config = dict(
    experts_per_token=3,
    router_score='sigmoid',
    norm='rmsnorm',
    steps=4189,
    dataset='wikipedia_en',
)
Below are experts of layer 5 (counted from 0) of a mixture-of-experts language model. Rows are named router (the router's row for the expert), gate (a neuron's input weights, with its number), up (a neuron's input weights, with its number) and show model dimensions 128-191. Each number is 500 + 25 x the weight over its row's rms, rounded and kept within 0 to 999. Numbers have three digits each.
After each expert's rows: "comes after" lists some tokens at least twice as common just before its tokens as in all text. This comes from a sample of Wikipedia text that the model never trained on. Tokens count by the router's weight.

# expert 44
router:531520485515493489506449511543488559548509537507488502539488504513459507485476475488507502467504506469478521555510518446512478533490517509492541518504480511484491549521496500468499519513499494
gate0:479502511500478526484527488475493501487514488500529504478521499437476507482519513537522511461486460452478514487470544501476470447527493491509454464508497477485451505497458414473472480468475524
up0:529518531521512537470535514508463531478505461518523532513521517514510492520497501466495482512471519491506481513496475501485445512521518519561488454505522507480548469519522506514519486491533515
gate1:485514488563537505510473491516495529498524562546502467467508480546506543510506478478497490461454480565499500493522471471466498477502515508481442526511518500527479492507565460479502523494486518
up1:448460513479518501546519503559470487508488551461465507498507549523471493516501564484498491512478490538522447557519472493496486500496510524470457542471559565525492526505498516484489501494522494
gate2:514509451489469484457479534472510487511497532518486509497519508530533512534507496529481524492483520533474448479518474463502492553503530554488505483522503510537504506507519503493497546480507478
up2:477431489478511480534506467486512484468460492527488485516515484560526514494475541492521509514529464516521493520535497493497511490542507467455507466505467520486469479478484464461495540459500507
gate3:463502476472458510473513539508488478503569493517473490516540499491497532498547477465526563523528470498534483527497511492520480518519505526487466512517496525552502505483478504496489510484519492
up3:467489473490515471531509495510468508512530474489544509554506463519507506498503503522490498496517510463514488505524477500490478493487528451526493490470477523456520495423480523533472502509561524
gate4:506491511497480505514540470481442462498515480491481530532523503484504504555543497469499476470489467497474517546512505476452510500512486460501529481499480519521519490463527470497490512528535459
up4:497522490447484490529485471478480467495477508476542525502502503498493494501503492511524519506496513532476535479500512499526486530444497549547517484486448502508492510533510478570506494499489491
comes after: " the", " a", " and", " of", " to", "'s"

# expert 23
router:453506515529500519501471543480517507527544536525496521482537525506488462498518530480505475515513499517506483523556480447514507496539498502457493488446500498495466531493453492496478489451542490
gate0:530490524510429503451443508538483448475471499484486508535502472510520500494439470581515480466480536502485477487489520506484508521502492510495487523521466496462519506487529480462503497496486546
up0:483445534503493484518484504488497485464522497482534512500535540555484526493475509502462519515472524539508499501535520547547505501506492471520457496497515503521543492547524520521450538496501464
gate1:498507505512491522469469514485483450497494497494471467490531505527548480506484516478491499524483517544447508498478497509534527463503486437510488483474459508493491529468533521498528483486543511
up1:501482512503526526522477539507501474487485508529492452509503510537517455522481490487492520493483541531438483512476473516544528469499514459508502498476479479517457486536509517518522432472545535
gate2:553476464485490491490508491512499517495492527536526510517516519461457537501492488524518464497478525513474463468502496525486505524565525507501524517520501449480488493523488496455484488501468481
up2:543502523468511447491497463498457505457479494510472518497488516491465505533488459545497515487473497542530449493517493505470524528525511487538496506509500464490502497447490553487493490490519505
gate3:474524503497486493499499541518490496501494508466488480503522498529469512507525501513525503509506510501513484558521497478504524471487485522471533516509507533505483482487510506507561458457486535
up3:483463484455498491551533500508509501485500544508512508508498506502487509479509549522518501472503448469532520496467477515478544492531514464477495494539512492457501489505502518496512518470490516
gate4:523474524471485501489511468403500510507486491500514535496550496477474489511474460516480513489445498488465498491497527562502491516521498511553504513491488520534490490547529499459523486538492485
up4:507472526490491470496462505537498503462501510535528521488515481516543438502544494510458493514518486508525496481468527501495509512514533537503479484493523498484521473450471502473526520481486530
comes after: " ", " 0", " 1", " 2", ")", " 3"

# expert 21
router:506524554504471515483487483514512507516495536485441483529556504534508546508550531502526482493487471498460524474504496498487497505521511479532519513444513472514483500533452492491481510508501484
gate0:488530556513485477511513534532476521536563459513452535506492496466522560476509498521509517479489518513524475493511508501532508508502525509505518487533490476528495484502516507479486510484478517
up0:532497499451516535444470484491493460482475521461466503520503528524486494502504494495481490495488459535492509494521497456493509506520492524475500552479506555510501503468520482503498469521489486
gate1:496482539507460481537512472517508486530501504475470491535474498503475521517479487540525549472478532527453474501497522500544519561500493438536521513516526506483517490553498519544520486475519512
up1:516447553516490505511544511533435542521485512490474499522490500487506509540537501534494548497493500554459478489446526497538531554487509467513518511517520516508433483489492505509518512519493496
gate2:500505503504515497431525520492488526503472497514494500506502489484546515448509466532483518500481518521506460513502521489513498487486465540486480548479491520513532508513546483484507471481497506
up2:521483487494500477498469521558508528481519527485525513480503537483476489494481477464536498519501483525520514479512474509502533451463478501472510550535500483523491491474505478504500503546497451
gate3:525498560480520470509527550555499515522506500549502477532480514506467477506499514509516524466469474479522521518522466450489534503521485507548504490534539507511478494525566480548514536480528536
up3:457478462521498568484460479452527484489505460464470546506549520505536493476505496485466474493533497514487490507508515530537460474486508504466522512487418509458525478529448490472512491485493411
gate4:502513472535528547513527533459492462489481443483487539495496485453509494524517501492514477497459546475462488503509512522512491480486517506473514513548512525477532530501484515507520499487475485
up4:477504529521503497527481482499510501516498465480492481572502517444509488474518523455522513557488498513522504511467496521479512456515498484510496472479502509481518517528505493512503505506522527
comes after: "\n", "-", "\n ", " Preceded", " Succeeded", "==See"

# expert 27
router:492533488539487468462460480524490523549517554529498463529500523480478463510454478483480540466505491449514526518518508463518460540507498514463498486511497509500486519500492468459528532508508485
gate0:518495528497501460511470500533490532534499522523483524499465511490472501501531563507482467526499495485507509506464492455500445520489508498542547497506525511502495539481482508520512478472499529
up0:463497535501488468523518466504519516509478501502508497461481530519536502489455517483496486569489529494491514505475505517457555467448522461521484542481477477495540516544511515528482531544505508
gate1:531461481474457455429518494512511522443494515511507474459530510492505509505559513513494482546503520509492486496484506524513508506513481508508454502506528510466479480441498486528498477441525488
up1:484520505511510523532506520498495458519467545470535554504521469461506491499518487489519520502497478452524552510476521489516466490565473493494509477469527494519508493503491504487503515529495524
gate2:476520486462508498469487456499541486509509519559482468489526481508500476501489500491498512461520514484481481490516498509460537508538470482500473492498425474502472519505482491504527518505476492
up2:479489533491486530435489458479508518475508532504458497517553517524489522496461534500501517471471489523512467519524475498491446471499507518499462468483491507548532506539484520509473500500489469
gate3:493534479466546504471474487465510492504476490481495476523549505478515530474514509507526519505462466460517473535468493493473515497472472517456482511501501488489566483473458518475533553463526571
up3:503526491517512446480494518552474522504476485501547513474510484507515550493550517539499510524517510496519429520517452524521502493530470509510473544494482514524510483491461483477499534490501448
gate4:503486481524471504513490535502505485511495548489477476522487440486467473481422492508495498476514505539496503481524511484495502546493572479467491527500521483515488463519536500453495514515457496
up4:507493497454500508554505480519467509474541505513496487468519494520491534497497502505508450485495489484523486499474483506504484518513462496495499470535455526455484476529563459514467475511488505
comes after: " the", "-", " a", " The", "|", "า"

# expert 56
router:516495544533483511465488468519470527528487546531472463459522492517507502509514487474460478507452488458493529526537526487465453477513479505520485492488498500462521518516467522498524538511521518
gate0:529495536521521531525514533494472462504467487574489467515496501493538523559480479509522499523457484507482519507490514480515510535470487508542487519503512511482509564492520481515492498505548472
up0:485504474457468522499507478547550498536462495528521490479457484487488524480489504491506494471449517486524517531515506533481528508483540507528472534506534479512542551541514496486547455489473453
gate1:483517506516533466470473463473482481528478557486510500499487508510525497499523536490491524546494473487493518540497496508500509543528481485507494494483558444467477474520482530496537513521543518
up1:500493434489499524500486516503505523488496489508525474470487516477477456521482455506504518522538508532486536441499508538520497539471479451505488557475473488477502510515451541474501528517522467
gate2:499467516506527465526525545491520501522484524491519481543557509528492525513519508489495522491514511498446543485511500484491540506510479528516504521508514486491467481529524483483503448463449506
up2:507425487531453483529513471488482487487470490477491531506542502479558459515560518506465463475494468506520496511509519490514475482473485491491517504527479513469516450467502510523497496472497455
gate3:477507487491459556505513499516514492527521490506516462484533535576513469513505478501455484489524484520498515513524483505507483494519542508479502432511549497494482514539500536526524569523496514
up3:500522484510493514503474510509517472557538466503514458449498502505493488465494526517479458524544550541456500529509468483482496489445494512524488461493492532479531495511493503528508519514523485
gate4:485467515490491530513473499459476472496493532512445500505463498507510463537466462471495488472458511473494500539512498500477539467471535488529507499515515505470489502528512445476485523515480489
up4:502479501495493521515472489485477493536466536454487474494478487507492509542469472543478479471450521510484456499480486459486547491486512503579499479522495532484505540483498519500537536473506490
comes after: "\n", "\n ", ")", "math", "\n   ", " DF"

# expert 26
router:489533498544463466473480494518471543524527539516495447511497506505474478493449505467493500484489481467514524544547503446494465537500515511495504478476477510510500525524490466458526515507494484
gate0:486501504493514548469482511475504535509493532513501531525492481456493540529506495511482529511481501459515544510517527478493531446489521482517539492493469530558506524488510457509491491506503539
up0:467505521496473494500486526496510512502490500545492513459495476526492511508491512475464489541472493473548504496505467495503491467504510494468471472511502580514493506488505494505516502521549537
gate1:526520465526499502506531497429472471491516520519516508495504458528538475499482508497470474484499498458499510483505483483513449488492494505463509535508480485496494497514495483489511527508514464
up1:502520525524505481510498490484502536474515453470496496532482479515532508471503522482485520519469467495544538514480511499492486486504509461510501504499514544503524467537503530532482544527517535
gate2:517526508509521488524505497463525557530482519483488487485490466493490530462466501520500537520513504513490527482522488485490473491502502494497477485480523456493534494490484518540477510481521522
up2:495489478515505521493491501457472491498539481462511481530451487516447467495481491503540488514522509489526477467487505452509476538494460502504494519480452516547511491483511506470516531488519464
gate3:472531489518500460496515496548453513515459513525498482488506494478494555497484519525466480446538493482493487516513517493492550479520472491470512493458512530523492473468507460522532502519490483
up3:545520477526454510490488474506555502523500510486514512515512497487518435486516513461502509488506492504497462516492487495512479499514488487514446500537501558534526430500518472510500517528494462
gate4:507462501510515481493538506500525473499525519501539471481488523495485538493534531447552528474492494496496506500507488502487440543503459483502490468500500511493504483525539489443488479490519493
up4:535510513522488522516449478503501491481523543490530511504477507496452508462541511479500496464499509507440511494450460499473507523505536498501497509492524506545500482505485527475427504478504484
comes after: " |", " ", " It", " he", " it", " 0"

# expert 57
router:517545485519511478500492519482475511527490514486457515486520488490535512559473512503530480480487444470533521536504516472501443505484524567489487499514500537507468508490483497474522526491495461
gate0:515469475524489461478479499478512538491507507470469500512523493471497511479509477507491468500511517545504535497522506499534487544490532469486484460525521506502521495548506509501490509498465480
up0:498473515500507496508461490478475512467499487502495518517491536515495476548554509467474503499477525494453492507510530477514497493566548562508520517463497511441468491483502527494451469530467499
gate1:483550495508456498472527494508492484528526521523559509514520497496536501528523508494425500514471526470547506495489489519514503512476488510479509518472514467514499528517503506479496449472466500
up1:508512471488464471460518525508503458512506510460510482478507549475472514476508467470490508487525482440480468479454496506479487473510480490495495560505500491490511531509523473481520502532514499
gate2:494469500496486493515517514523518484512519513509476502510512478460600466530520497444474532523481508486519520506502511487479490539480441541485480488499500486511464541532554444497498466480501487
up2:506492478473447514521468499493477457454428456480512502502537556501480481512505503490504537515499552499463497520455483477511513522489498516525499548472471503533470524513505497548491489505480506
gate3:498519526534484492495501537505544522505519539510482518535523483497503526491509514513500490522476516533548507522460483505512474449559502497504468535489481484530470468502518499500497491503454498
up3:515510498506497486451515507478512472542502517478530494490527515481516442525475469523487505483514514477485502443540555455523523496475510501508506504477480486488505481552518477525502485490530477
gate4:490535448504512480534497493485489520507451537469501520497500520475532505525467515500507487505502461535502497524471480475460510495568509507498456489531523472491496508503491510434455516471490544
up4:503470508478496433499540522488479501445548483530547542473503476530494462489531453469495474471496534498490465473515508542539471495497513513503536508473495479510505520488530476533519487505513479
comes after: " was", " to", " the", " a", " and", " is"

# expert 8
router:522480478490456479491454500484452513524510525523521505490537537526486518502468497480453547510462525494499541522489556500508457500508490526485524484480450483504458493503467474479531497498479514
gate0:504475551542473525494480483527474514524476531567459484500523524477507507498482481514443492472491530513481520495537523474489483467433491466531476494497517532497513488519540531476523496495521447
up0:482530502488547478487476527517512490525483513531498482498517497519482536488505511499510494511568503500491481507492506526492470458458449511458466462543479548510444537514510508516547557550512516
gate1:485454471523502440532502487463494521504464523499527534514518492531468499539509512500445462538443501543499452532498474507509512463503509503521518519524500485430426490491472486495493485460522507
up1:522494533462547554486518480455507491494554446500504541497487509492494512475523515505510535497498515484526506504499525509489533463483507522488494485487485481477485526490485506509462474446501498
gate2:481476535454520525524481465513531512513492541482494491501545462478555542479505484506506510458492524456486546500486479466494551508517489510487496494531504505546509514507502475510462526525488477
up2:516456522488492488492501498464505483505491487484466497499522476508488498503496496507502486545500459537494494471446455519488534464503522527485508505505533490494501521435476493510499537549512474
gate3:487482498479517503486487483475503496502478541480498481517507532494501480494501538545492505492487491517497477476471516517473519554506495485528540509521472504505522527468482502485505506552486479
up3:526473465481523501513502484512514507498497458511505502520479577510468529504503553488470481526532472482519527491565514498541495520500530489537468463485535520558514496521446537508491486486484506
gate4:568491535498540506516510529512496508512515463519514559485429535486485476489479495513443502498498500498464548493544484537515483466501527515495504484518514496482526454513493500487514467489489506
up4:478506455527458475481490456468490487495498498500481476484495505521510535495470528508499539493501528525507444566463498459469488503486504495512454526530461502507508540536512482509487510511522530
comes after: " the", " a", " and", " an", " his", " The"

# expert 51
router:481527520546467469479441502524464539512506526498505447532500522485464480500459521468514537466487494466504517536528518440487467533515537496498521500502479511504507520512484493449530514499517495
gate0:480516510514521535505526534516488447538490487521518498480490516518561516487483486485470499494461488523486521523514466509512523509495528508496493481464486498501528478472498508485515524517456538
up0:558521515507509483531498481493488518464509535474465489481512486525458523509520543489489494494505443518509527489487450494534501481522488519511460523475477543457533512508534501486456473488531537
gate1:501536502501489487542496545518498539524523508519453466500511535450455498491472542511515519465489537464463501492507539498504510495516464465486495526478502503503514489546449492498565489521476531
up1:504518498487501516505503493470502459494489531525478502464519507487494516477481497493531483493530531482491490508477520509515485494473516539453516517484466484485449516486449489510488490469530466
gate2:546452465493467508494489527478546505426507485528492478471509505485478489498505460528494524512502463504507469493478491484548495488491492532483544501504497478461485451474468480463527524507534494
up2:538493472481501521468481487449517464443476526478485480476507522524493509509487466523510538519517519497505491529479511529499528538484524501515499533525494479448434508491519497508499538540438514
gate3:489487504531502481478498484481490483482537486481515468481479481501504519464526477505489548505485488468445494477519448504472440537503504497510484484424479517461490507518531486510488497510487515
up3:475527494509492468520533534499512491517481505551518563512489491507525568524520519508449493501472464489511482520492473498484477460488499573493497526509526517499452560493481510515494463503549470
gate4:500484497495520481502467475469513473500475494535501521500438499507494501511490494457506542504522493494448518489549496523467479521518463518514520533470524513524502478531498515494524470492585516
up4:541470528496460488474519503518507482475523517511503518500513433533528495509440513503499483480497505482466485482494502559539481467486521531460481504476504540502478502495513501483492490482528546
comes after: " |", "|", " a", " /", ";", " 5"

# expert 24
router:473520521535451485500472499521470517529535526523508457521509518490487461516435477478511538485506504473496505537521518461506466529497525523495523494483485508488513518499483484448522517519499474
gate0:547514499473535490458461510444473518557523486518561488492500478506511500448501516485470466518528517500458490475509521522495508557533502522499509482502499489502502499519487451517539518458517507
up0:508517512454507503528499497499501522574524541500516488507530520450528507513539491439492472524556481514523490481524495508507466506480501521537523543473511494529517498492492483519494516548546547
gate1:524504504505524548539450499511497497500517516473502502511519488491482486491548526461522546493508479470483486523502500458456517512487502558459526501510508508534538485532526487480508549492472498
up1:515493505465535537469458490499491489502464511520516518523493442471492532507510514512481495512515491482526519535527514506540509486445504512458472465490497479463515484549507483508508507506498527
gate2:541504509502476474520498490507487478481498488519496501520515524492539490539503446499442508521482483471499489515514483447522466549529468507540529540525547483486519503493511462483522498461495506
up2:473501509494492516488518527503452506510516481533479520498520505527501482478497454484503501520537467575517527544477546486505502467524487515561494533492492519442494431472504526517478510519493502
gate3:501473549473518428519451475477496509506435519486442458498511505502512492498516510511513522490523495525494488516483467490530523528518476524513494526485476463468484511484489405505500507534518525
up3:521503531486507492489491517498485529557479510531505505507499449515514475506522463482495482542513479486482508522499502533506515485455478538506487464490480518496517471470514529538509457521516498
gate4:504502486538496510504489502468492515544492535523505493508481503487514486539513494467512541481501466486508499455506508538561483500535528502484508521504476530548515576534469487466522496536517524
up4:468465511531474466504491512506460490505520491469529493510529532532510506496534493524509545546572488530505486484469519507460546528510514517490480517483528502515526504496525470510494487459488458
comes after: " the", " |", " of", " an", " ", " medal"

# expert 63
router:507504481499488507532480497504487571528483538507506482534501505521487492501473481514516539487466501464526553529514481466469521494494469534503535524508477532540511544508518475467499508491499485
gate0:501497547511498535507478487483507473523574472471467497501503477487496527506525450532456518470541517466484543484519480500506483480474507517463541485508510513511477478487493458510528493523505482
up0:472497556485482501488499487542568442480539553537445537541535491530496514504515505504484464466441503521533474501478510477526479471493504507495508499475520501484501482497482490502487530529466503
gate1:532465517493541506485534482490477482484518472487493499444521525523485501512513517496479512534499522489499500555509521512514528483458483507492482544515466504518536550489510537501490489478502516
up1:489518460492477532494507511529516467511496549509499516498490482525488517497534526500500468504487448548483503463528497551511493560507504450532523477468506476505508541529488438461534501491464508
gate2:464489518503457488492497465487473518453509512494459519502511495506467524509491497475505499509461481497501513502520492461486528523572486535517513505553494498534461510451512523491488555497516493
up2:508506471484522512530508501505472487532522501507535475487522525476514530512511455486481509478486522497483469479515491531537491486464530483511459483429555509480475485560532458517458528490470491
gate3:472502479467491527540468499513515495481513475498510484494510513563471515483523465511514526544490486486511522483512493535517499491476435489532485499543487555504494538499481460491484481502494483
up3:544517511494527497560473530475509535517534490517541536519516487545535499493526537522486504476444497526479511503481486488499499504507474471510469448476451527501542500491449465526530494503495452
gate4:494544531539531550542442504534501496516506524522522470525517511490499451440519504482504486504478513490490529505505452498502535443527512444501518495516505501502510530537529506504493501503465518
up4:519488478485510501465586507471495554548516486506467468472483509487546513507524468477520506518479510491489511450495537511499459530524492480473501488474521496471495459495469466509539485476462442
comes after: " the", " |", "-", "|", " The", " a"

# expert 61
router:486519486532490493468463485479464537486498510549454489506496465509488506475510481483457534528478466516465538478505490472518487511541504514477511510523447502483469510522481509482550494439528459
gate0:510498507524512485518463510505511509531538518485475508499460526517495483541501501517509502508490514515531550441537495433530516509461535495486519496525545473492491481498551519466491491481479496
up0:537474542508451483552462485484444518491538525469498521456503519484461512520494453494503502487466540503528527456521499436512539525498487515491488520503488473500491504548498495458502465464487427
gate1:501472535491512485468487435548493518535546479465439464475527474535450531457513502497490520498457530527485506489475515536502493509513508438459516502492515506529529560526478488478500521499511472
up1:511502562488528508477494469519529494518543465459500514462491519487487534459521499527475504472474531534515511496512509521517553519526528481472458523488494509484541511527478528457489491495509494
gate2:546477534513501466532475462523527503486479495484498490475488523492520502539507448451489452485462521539493492488482439519528493491519521516509515507477507458485489501535516488536491509504500516
up2:494478493533489540485510475526503531471459516470497503477489552535504497532517462500465513464501463511525532505518475489547468535522543528498494540480532484474459432498523524474493505555558526
gate3:542458493514501493456508566533481505499482458528500495523529500552519493532531523503532487533536471431489465446531499507494466483519528503457474477491470514498485489479487541541528519479486521
up3:548541482536527540474492493498503467529501534502507484513497509472514468527502482457534500511487534469460509445548465504466456482510493502512537529513490455502524516482522507465528497553471520
gate4:508487500465541450507510508479466496534471477469506505505549493551523489540521497513459490471523532512483481494491516526468475519491502497477511487547489495489511520523507471511502533474471525
up4:508482490522504480453531489510489509488507494500532501521476470513504516504489493502507487525525495525461477530451494493499484484552490464519475507519497517528504505519509534472525506501497492
comes after: " of", " in", " to", " for", " with", " as"

# expert 36
router:469503522522435461497488498508472522539525526537491463506483507490479450505462502469494517485515488471510519539530516465503450528495509526476516480533468509470497524513502477458511512512508485
gate0:502504482465448514489517490491521501506516524454515502511488530471445519461444483507484509487439525519463500520510508537518448505516502475480515508499507545506499524466526519477487511553515511
up0:539485557466470456515480487475515515514523485481484469472503529484486533515485519490476512460509523478526501466501504476535497488541510496506494531514549478504519533514505530511490462515514547
gate1:492522530520472452537537543485473507564478501504477485487540511528526512526519475487488465494506499511519491516487537440522539522489523510494479521506523488487551535510494517506485533506537539
up1:476511536496477507492491498492495481516439523489516480549480496507502519481479550498512473432504447470489514508448468550471502492513488499478461503481507485500547538517500480479434494464521544
gate2:500496535495466520533536510518531523495513498470466495539505521534479474542498503418485516486489479509515523531480465490503462508516490527464514523485507455464467512473518460470502506488520543
up2:520473470553510525522536498481501522521455502522480534511496493487501522481522518504499537506547530504479556489460511499477491490487479468530512473495495493481492498502492495491515524451512530
gate3:508525500501459494505496523499509534523501493507489501496516482518541484526474499475499536507515480525523493499477526501479474530470499518518519482443501484529488490500498469479503572515523524
up3:525531491543494527471523489515509503527527537562482503550509492509474482470493521504476533504513476524540527480504513513513523481533506464470504517514519495445560517490504499487512451485445478
gate4:488490503460522502482509468476526512471534496519532516447491475492478546498506507520542501478475482488515535534507502415500528508478524502443484561503494513504510472427493477497477533502477500
up4:522489508483546485520474461547527465494503512491483482520512543493474528468502508521497506449456503491451478488529522531516544554486518502506510520523477495513518495485542501496489457525482486
comes after: "\n", " |", " H;", "\\", " \\", "ur"

# expert 11
router:527518534515491453494493468531481531517531534538499446545530528481499454487447494455487526462503489448519518513536524479513489540503549509519524485521502535511497507548477471443559502519496505
gate0:475443461487462485494470523524462476492517531506542530526500514508459480508501514500500524515505521516473511469565520473522473520474566494523457483474523556485522484512492536445504495491494485
up0:464470498479501482476504522475478511502520489533574469526489473481514496502506465484492462534475487509491511537528496500503553501490529483511493537516476530479534497495485467483548468479497513
gate1:488504518469525510511499514538503515484504481521477457485549507497473500521506489504524492480467514507430493500511499507521512522503488508473556534461486536546463528499490467489499518545560471
up1:453503476494533544519455542495476456519536473463489500472514515518511488517478491501514478515515506509506467500511522493447508521477483489507561483502547510522453540481542493496529503501524507
gate2:488508492491478475467489467516471534516459524545506510483540525510479439499460546523537523468546446495524520468511481518482458512523480466493535487487491511466488546521496525460515498508501454
up2:503558488484555447502508510529479520512472466571482501528489509511509477490500504488512524525510471524520525450499549534509436501503504504514535507505546466501513479517493527514480504522469522
gate3:543558515485526517491498508540509475530509530475516521453539548487533513477477483476471530537520477524520459486488515503506473504493448511518506503512513478474427526486490494535500479514488496
up3:513490509494508537471513518530489473511523485491520423509540503447524494517468492512511505439456468531481516472515500486510455487495505512526472459488494513479527482507529474477480472489524530
gate4:482473520496527520497517499545491483519499519490511494462496536476532494460457474533536533512465497508522497489516485481513498554501480476511533518500499481485468491505482452481532535480482538
up4:506547478500518526460505507494543489482470507528484514489517495505517521486501543503531494504500456500482489488505466514485537504542469466518476491449498472489489520461494484528483452486473502
comes after: " |", "|", "′", " /", ":", "°"

# expert 13
router:484552499570477475499458476514479516554506533531515474532502512486489487488466502470491535482490477469514521536526506449488470524527506501467516464509461518481515541521482483436526518501493492
gate0:485550508477511472505515511481505473515465495519475505454475441485506486513503473531492533527501456529509495451482497506505499488543470535541499476464523495494496507537543474497498520506534520
up0:520508485482504538525471463505508470534478462494504541434486494492548506449532495488496538470518463534509463468510517519498508525501520481508527499457511505494460510513471469535528509463500528
gate1:513572482525479471503507494523522565476503477513540474472475498502493524489504468456501487519482502537520460532552504460471491484540504469541531501518484541495482493489502519492500472507518517
up1:530482536498480503522517505508501535460507493497468494481464510486509462501526508503533535463466508506518449502490469559466476474542519551514511482544484561477514483485500509494474464496448504
gate2:517542492494495540505519525496459540487473516489489517507507513450502499508467542488517484469490470493514480549480472499487463458465525485484503471470531524490508465526547465456499504467481475
up2:477501447475533501506541507482534517485507501519514527548509456535438511501498539516514489512519540520515529463518526452493542500491515493521491503464494510512494467472523528506480499508485529
gate3:483477478531510482527540507493446524512455468523505544500510518510496525481504515502488517513526498517518516542525491508509458461492479507471484487486481519527498489476444481485534507494488512
up3:500498500483484523482503466504499490469493503463497507540512511470510468472510513448511490530521489494522499464479492540491451506504496552494518495507474522540518509487528503552527480506531500
gate4:527572505493483502508494522489532458521479469491486484500522472517526504517485491466494495493500520545505494507451506476476521549486520495518496470443482481543480500544478518460541505526521528
up4:474494532518515485529486523561512514474545509486563518490508524544511473514530521471532518543517481513488446458502509516479498501521537495509539479496503518530482509466466516475466503499507532
comes after: " ", " 0", " =", " 1", " 0;", " 2"

# expert 45
router:468508540510509504505499514529519535507528519496493497487501537545482470524523532517498540508492483466495513512515477497522494496496528505494497518460493485475445497524464484522555516482477525
gate0:496472511479503490507500516482498462483474471473506502525537519533482496466495516515488472475498482507535467478513519490500507501504531532470457521543509500521477488453513521476470485470461543
up0:516476508498514509496518498498544539554540490523502485499531492477538496494504520486470522480529483500487525525480486479510520542508482463508504456490478495440488495458466499509536537497511494
gate1:537474469507494516464492463507514494503485463495491470466472522451493497519472502494521505493503516482488501460502484513570477488511517491478524500509528501469523503449517539479476502514500461
up1:482494509520522478517497512488520538554481543507497505486503519535513566489500536499508486508488517524490486487497506498475450514540482484520503437493521489550466542504514510518474462545498480
gate2:513493489510535490486472467505492511494529487534535504504489480503480535475492553528518505535508485432494474471556478516500443480511492509504443512507505517475506485534481512522492480461482499
up2:492508503472495482492478495484474514522511499510531516508453473522483528491449484530556485497505489472511455498525484502515503510519501517510467520515479497520469483541465537543522463480520493
gate3:506513509516475517516555517529509539556506504454504462541534470517514483489501497521520516478520482473504488536508515521469509507551532450490504491533539494529488499497518482503530512488501512
up3:524470494495489495487511473483502510439529495504509503522486556504515505489498530496518517519471495485475498488513517540453468495451477499463519465470442521496518576495492507475499491488478467
gate4:504499490480495495460496489482521463509516472505510500488481532507487513547480470473473490482481498473506497536491449522532491514493524518505488459515557484518505473489519453510500486508471547
up4:515496503480532520512498515516458532494517517519518500510510465471496518513534519533505510530520501505494479504532534475493498469496483472501463524484457542484517500515461539482512535496524453
comes after: "\n", " |", ".", " =", " ==", "==="

# expert 37
router:493526557547460488525469476497466519521514512539499473544516527509453456491475510467475515470479488477506490542543508467467484532502544506482504491514476513486512508514469499450553501526495494
gate0:526475488489529527454474562491510526470575506505514538477470512486523502514476513521499501541534494480483512520566496535465487506467480510502512513539464541497519465488497507479524449512529491
up0:502479529537521518515536531490467500507512505490492511504487475503472503540505444492505488481504530480503532480500477453496499508482519479532479437527539504508503508544477449493500464519570523
gate1:530549519499510541530506493552556530474479441555492528523533505476491484513487496484539505466478510494529532519501469548518478546534538483490508486492504502530539497516512469496477517506474496
up1:511470508481522521470492524518518501522525469504505488517507505451549497511500487506470499488491517540504472544482501508465466534524496553497473493500481515554531483479506493470491501500476508
gate2:501481534545500500536515526487469505482467458522457541486503544504542497492527504526480541446493496480509475507519506517507442493521506523507530489489508509458495509503550525480496487487492439
up2:488518551541470502479487506458455471512429479527482488496517492497508522524488460511510520511500504509557468535492475527510526560478514524482493501520516512505496483484546489501497464505488486
gate3:521482503507493442550525495504447470517534537529540532465529484508509460504516463505500482528477448491522506507490509488471501527513502524452526515511511510544542474477487441525488508515463519
up3:506499470528519513456542516516484531520509465482534497504495449472493509506527513499483533494531515459473531474525460509521473472506499472527450509502487493463524489500488550515514503508519514
gate4:518481457480480455492515456527511550488481506499491511531529517460514470500508531485513496449465506468534501500465504496490477516486517511562481532492480489469506522503492526493477488503491534
up4:500469491522525496516431559496521538502495500491470498507531549512478465482517490503514474489525506507522484478451519513459496523502489512498528535475494481529501508457516488515531482482488478
comes after: " |", "|", ":", " /", ";", " on"